python train.py --num_hidden_layers=10 --hidden_size=96 --d_shared_expert=0 --n_groups=4 --num_key_value_heads=1 --norm="layernorm" --attn_scale=0.177 --init="normal" --init_std_down=0.00903 --optimizer="adamw" --beta1=0.9 --final_lr_fraction=0.1 --train_tokens=245100000
Below are experts of layer 6 (counted from 0) of a mixture-of-experts language model. Rows are named router (the router's row for the expert), gate (a neuron's input weights, with its number), up (a neuron's input weights, with its number), down (a neuron's output weights, with its number) and show model dimensions 0-95. Each number is 500 + 50 x the weight over its row's rms, rounded and kept within 0 to 999. Numbers have three digits each.
After each expert's rows: "comes after" lists some tokens at least twice as common just before its tokens as in all text. This comes from a sample of Wikipedia text that the model never trained on. Tokens count by the router's weight.

# expert 118
router:507515590474531416552469454457533468495504464401434475478402396509522562415429498547478527459450477506556525498491542461485538457496560541541514528563540409544439503429535447530506433550529478561557573483563432550561529538559554473505512582475414571534542394428503525389506483443454496482
gate1:473553483471518526520467500492432528425482527561543446436494496467425580435395518452475477509528520569550547542601475461526569478482457479641512517516535426573580486525501489408478427500386485499430546492459537430469456567500540479498484522428505558506526556551420504480438419589500580558
up1:489405472576535515511474529432574498538525497471533592557555575547590479520535484500496559421517484475508414475365549544445441564515558469467545469469450536508451517472561525557487574487604580442490392483529529528485483470495590502401515434507536517477518453518616478505413528476457532460
down1:466473415571571569479486545430495469568566642448467401523525495526530457449467464551353522422522464529485548458450509553436642596454466425486540482571501421466482486544496410545539462600536477535517495463493466492432468447523509515503480539521470493539530516527484493473484506491548509564
gate2:452495586527539444556397473534503546516482399424498434528510465534496518499492593522450584541501471482502525466554515444479505553518462519553489558529591512438560511456565479542489394530588476453496560416555451542524557463550559518597544507450389483452462408442516547496465438405502449446
up2:566515574526527475418474463516511568394460467486449465471474453420502455463588508610443445513431410491493497450487494543448558487500525528513566553565547480577494352533493398509542521545412455540541481523577476530543563553609507484562424571555518555550520498495556529490506514457515491470
down2:455531475540472489463478576523484483459515486464431467525520582469425582560480441476524547480526635489459475439574471526560597534547520522522477517547492430512533545466581473513461463433522526480438398491424425536491519490441496496462435502581489356522490596407486508626524460545538506524
gate3:483463497533580503611540515488515602483576451474540363489480454564506538531422369460513486491437472453533492473417481496443598533528383457536534512485572527515513465487575514452485463489488481463504535463538407565530464520504558557469525501400533481607474545531468605527550455502536506521
up3:473477484482548507582531570518477581451567477478581389467488452581447528516409376471537484567433479409476507516456497535434562510556436470505524496477538552480508452476623512451501494510457447463512502566503469544532469444513523550461527545399558538613486516485471603464593473551516502568
down3:549512463453485539589430446501601564366555474480574471437510488560494547615440492555552544541450528473533439553533603560492504496463480428544466490486495484543533514493505506469488410477404527540538507453541559485504488473540490418450536475419466463568358473497511510459499396526554533482
comes after: " |", ":", ")", " US", "I", ";"

# expert 80
router:542554526512484487561467469475503521445518414446399498440409511492499519502506468532516505442432451473488591553475547500466565527536448539515555589565663456507443421422540458542579496558524462524507530492580438594539530518547501485589476543441447580575531428438500544442522483485438473498
gate0:523498522390476498448494531504473515504510459439533562527460537411508525493422572515506501532448444512470441515628507418480471562416625560584490489527632431506531549446530516548580494588425497537523494476549551413463486485530458476530576511464443554525434508533516459536495440426464582480
up0:439499548601532458594484464446528500527466493538419457523524450590449498475497483537426551480572501534586490444388545585477573440560445443455579469479426557518487468521423417494465457481556495479518555464495444459614577523521543505515413483526514447466558493439530582458527481537566439490
down0:482437558460516537449456479512577589554582500492453596464502512442625511503461471558452487386528475506430555458505597582491500523511484447485534406422562510488572475458526465457550448484511543458543556458558467511561540478576427474527519477433539491410624508425498537534557507492446483470
gate1:506494464511529500554474519438477551570480579506609488512470516515312570495570457467494492612553515510472618567490499494431520453548508513492504564462505525572511498416456466450489486463481464506450455499553522451498481536504427523471559559433544598530503535536588505383411455502538441504
up1:442538500452496496452483451491480483647480519541530476539453547509438538454545520492463567558430558458474580551490456352479509442483506545469573618501615485531529462363428541520486528498544472470525593484489508577490499490521466479538582491524477493408527516507586511456522436446427488481
down1:495487517480488581462510465516411622404484581479548546494548471572442494427508433565502469500444553511495577532541454566425564469562527532512551409555534572545525501459511449475505451539399471517432410578582517456432453472480478552378545514508539477532576496540487515574451520503458471495
gate2:539564516518490501444595479530475469511581501537470502522490521545392486424541446483496490494522452433510460500512551350571380561484508475565545517503574515562431463523515503560478472569562518643622448490515485555459511457529575518583534505516471506429434458438532514508560537477473454445
up2:485546510430522501516478551497511480464442481582463532553441526508550524380459510507521471500505571422495414507591453503541462486485498481578526446570552469513453590349508592493494467497586560468546493581477565526521504518476488457545460470453469444459449430510425457536483507501681473489
down2:528489528477460425430506536507442570469500532493463494494553546479572500434558525546475528443415419518551479481409503499446408565527493457456514511540402502497533484594526509513593462481470458612529490471542472513650369452532534544615488559585493489439528536452498531496447495455498454460
comes after: "-", "\n", " ", " Born", "–", " Genus"

# expert 64
router:552533535497506456593496431454522437482540491437478486501445419460482559489496508514441520467456454488527519541485518441476499548570501576540517561537536471468490491445430390574576472604517426568546566475589469553577520581551528474600466551446411555523551471439543596447436493444470476437
gate2:612486496518484414582478494557620446560514534415467497511528534510482548512516496514614477493517508461514487540483428426510518450474445562431532506517510532500438586466414514565473513546406597470486424500598487440558490543525489478503531475447476499480531482506455613390389521468577508470
up2:361486515528463588470526458453398500427507461509496468565495467493558388500529483492472540475486527456543524518514571562475472513556524478548540571476496444553462409571595420416441539575571355574547533478417524582478517453523501573517486523478443505532519516454506492549503461550502550525
down2:467415418536461515461436512518495502427492531493516428558489596555492533379509617499559506509434505412470472547598496431504578502452503429443482588558473472521483556475472550500502483487537482487474551459422497478448515415478525628425605481500483441544464418562461536546495500553517542539
gate3:574495474488446580585509510484441449481516451529504413430559568571480567470567472488533557481463472580472458465489432506486473572505470567526445544518492497476502457502639475475484453451394468487483490486455520583428511591527541536525444589509509492448574557508591501460402534542564462607
up3:526454518496526509515525452390568457596568542449497431520488470463486504480464549458485628499498529470615490415474537532459520632483516594481503558462488456526492458438437474416464487590512523479448510515503479541568548449555465513561472483491508526472502513549563570515485570356489521389
down3:493419465490504503420439480525412560528548459549605483446595571461512503547558368495489442516431525507482553524506443473436535443508529479533518410499581522534445482505571558531490570479488459503608597462452443521508540502516478513504464515540570486457535504381436436540414494521496467596
gate4:423486514515502443440490467496619486510509510506493406557434541477507428504455480487582384491503463520568460452563507481484497535523542542563465531477546510453439459480514448467476484538609483529571458560446535536388575574451426431573514521550390531519562530478520435570576456477509434577
up4:532492512518527531589529465571410528464458448479446504427581463532513614441572511509453546478492457379443527571506498510451521487465459518486507477578514417600521538548441529525470483517388523462517480466513434459605493481543587505491492506432583482522438441462497601421438493535581548475
down4:467458578508394458471404622515507504526470519467466567471474480369541447563467574520454501513421501472516502484494473474470535530360505584554557503481563470450480462476574565454493554514433570468473455505553604462552509478488548522529466506485525575505571472441589444501434465557557470530
comes after: "\n", ".", ").", " =", ")", "=="

# expert 24
router:508473569472564405541549460490513561438488456445490492452456441507440559456486530491458566450428447525530517507466546501464460496522485579524485539528562476512444470419538412530557486605544440541560586457614464563566511586573532478573480545501428572548505507432476530451450401422449497456
gate1:541549578544462433456458437469456493463462479481514431490460495446397544493528479543454542474414461490559533533570504479311574418522507479467545573504553456536462546546355467516530475539499457657472567526504479554524598510561498485514492495539538539529509489480462540466518478495514546488
up1:423544507472545511604476497504508461636561502488447496547509462493563583488457526510580503551472477579463446460437459540648487541539493481537522465502484445573496481372564535551472467512567506403615441469477524570485433526484493470454475554452444506514524499454583522476434553517483438543
down1:556492539598573561457496493534530435440546483500511540526536471542561536506454540462492449563509531476438466472542437548397535535542510529601481479411610463534466543491472528505507502389461541521515544547537548392334501461462490486497503426486541437517490512570581598526436454455486504458
gate2:507468507494478494467489508439674483538528547537485533499508515543457450489534483450570409490500545416433501465513508471561479434440515358461463442474484538494477537484562507487483527522551627446436525536561536550517530503423455451480499512487502477463508460476633458468641607553518504518
up2:513485482406484471531500512458594493569477563578470554498519480539462543514508469445494456511472534536487496479537523536501500456474466364380478426508498517467545570441591528526477531484530535440395477470469562487528507616431423475413506536570522453463536468533580469503617546621514479569
down2:623516506437550429516515473529571480534481512519505546501475445433434568560484356495511545544485453597525533575460547520427472453497446519490519420513516470502546479486483412570554366565550448545456509473524447526533528543580493462504422507471449534505384529532505612526513486485451471444
gate3:519492494446503545563565483504519489566520509480499457488511526490503392487469469471539546528493550588598463403470557507517535606539470551466487509455510465477432496428447311537565547498470472498439482472519477540471463563506451490551384557573496461535589525507498598475501520365493527479
up3:424525517484544398439486518486506488418502508567498428414542553526569492514527511524444434459468461449502524485549600458489431532444526484600496423512476533478544529522559510453527448503517527527540558496431555440448521466405634442377557517515521516495515484461504509540635463493514554611
down3:503477428473490483503445508422494528459368534534409503571469493530463477461513551496515554541505435552433379478519532457578518539466486431455497510499458479472521500479508513517519468435445573563465517507560589445388506549625529521524554497520548463510463510574603607583554533423441522454
comes after: " |", "\n", "==", "===", " ==", " ==="

# expert 116
router:564506574520552400562462485506544498433420376491400459466449425441493519481478519509453525456447433493565551490481495447439503490517561530539566541584533423521464438450536479580507478548527521527519514512559458537528577551597558427543445531499452595559510462421563509458436493465483418455
gate2:488433508467407505518491454485488565533510448528444456635487470503557516523578544494471462483562515533534464489488494455508454551474422578481577495511538510351584498537570489477507507490381516460519517505556481533518439471571401506515498519547507591409494563422412490528581560526515600453
up2:404417539360500523521527437520532602554507412483493447600533529585544500559517489525424463534570519490551482485468532411516451540459448553451505539494517574369526472541511501461450519448510506439534464531573493501455431469553391536500502449533458544388524513471502489491522579526510552456
down2:635566487534570439516520573542553402436457520574465477566499505450499537502408561535507511535522499560531527521457514505579508454474524460598503447503489394510489511513498415478470496484518469474469495483402532498512565436499528492515472467562501462537287474551513518456538510462551515404
gate3:532578494600477462444434428493442485431567575489582515512478513584443538519507471518497504489543439573476568561438499433517479497522539517556488626446509487458358484481568516556487380520498504529503501487574496492475530511480508516457577597460510571452457515390505475453523563524447412463
up3:458487586467582534570547552486552528495511439466427480528466486489499520452478562545406521436473527489506457483556574553462546513438397529505545341534515490538560555420460436448548570526498429435465529471503456576596532536474473549515474481499424509482602434553483534504519445431594517507
down3:430537516541506579475380487565492463416445394485508444560450450462498503465482545484509513420563524431544494423431393541512530551556485537465559454476577488545436535580544512464506529556557603442499445474459512501434493576575540476485448419496497433553571507532589554461537516486492556474
gate4:589384527525561498532411488558555522468526481482491507518502459573457559567527431460522483527558544444547603413489505449495470491431483457473474483548449546474552469498559458407471495488384551433573525505600554615526519421466527471551508524425532516498530584477511476516415578518536431494
up4:553608493575512489430440452443482506476548592551523519549486483544525458535499530461432482541583477552460426423464478537475476440488421541459460472506459540636568523565491542524487542490544487495495477510446516466545502476369449538481607355405494417440460494513502540527533504524502563470
down4:557551483490453534548530511488447427407617521554443465466428503471544602518544479543541534466447561496500430497425548446480549556474504370467538518549531445573494514507488450364451530553566552537516461425517523462440409476553472472520473511483459508492421597500516488543613466498483480541
comes after: "1", "2", " Be", " L", " W", " Gu"

# expert 44
router:501523542453453544571488483463498498482486445468430472468443453482435593452454471585466561489466447510509529522505555441468565467570554505549549560595526484540464497457498462530515468573534456537508543396564471527524576492562532510532488620429407570594528423395567553406526469446519446505
gate1:504447578511615408569491467508518475491441453458426465543457468446508505445500565503467571458493420481550557428552492474468513493555507579583532561484526444500473459453467470600520436567494529504524583482499501548582503591558565472574482436460382477538534479461424563430470477402468501472
up1:509559506578444460469442463518545432407527487446481499461448485521514521421527551565411504443485543547522404630465595480526576442518468425504488499529471564603458572477521409500496599557496458451440479556525469497426542462459470474502466545429530551482573502530567461535389499487504458528
down1:398506437470523564514494608441539484552471560533534443541516504510440416458589491542543534462462476508566564603374506493469488452563496469473522462473454613547494494540467525478556532467473511548407560421473480475457462476458493476499481420510568427496361536508542509497551441561533581512
gate2:445513473481534518496453487469434618573492531557556503478485429553475533344565468475435434449476467516566576472479481514509484473563494516524463488446511456521388535497496509516462549494446503519419498495511513529537460478605471481504621580523469548636430603560456576462472477538507475465
up2:562526501472485480619630509469426500556478499485493478520607566474424542531465441495492489572507575435531512543478511371487477515450505564550580483487459460606518524466421519503508537462427430447530526473479510604512539481545499478575437458433434474440461543523469551458410527404490507507
down2:503557470542496433521606442525553454488478500472561496599515576469585534516460410478422507526452469392526511476399407502554484520531624557486505430498475410480418589500554498432476523528418479518455496495521558511473569534467560533480529473483452489423451566471556519394549523502539515537
gate3:479514632502615358553504451458504541420448474419451510488458440478497526448440549542451554459401485530525508464503525509443540560533575595510527549606537487535514501406513492569517499577530471592521544540522477478526566557562568474526491535469443518451530406485468552491456483464503477451
up3:514493531587423484517452508616553477543557487479561486506514418549569492502569556551463415427537471469508497520416478552449564472430546438457442475560524451439537540582556521556477417444517522435474487478575466564492477447565495525537581447492433546530554549434441565598503419468462453514
down3:545612472486478559531498474480548537469488513492600477481516457574517459442521517462502593549426471413533489575495581496596472460476510465470443520548430399584502537494474480435502496506433557526383477453440508444487578454501444454470563459512542481438538473635523492528585544413442481489
comes after: "\n", "-", "   ", "       ", " medal", "     "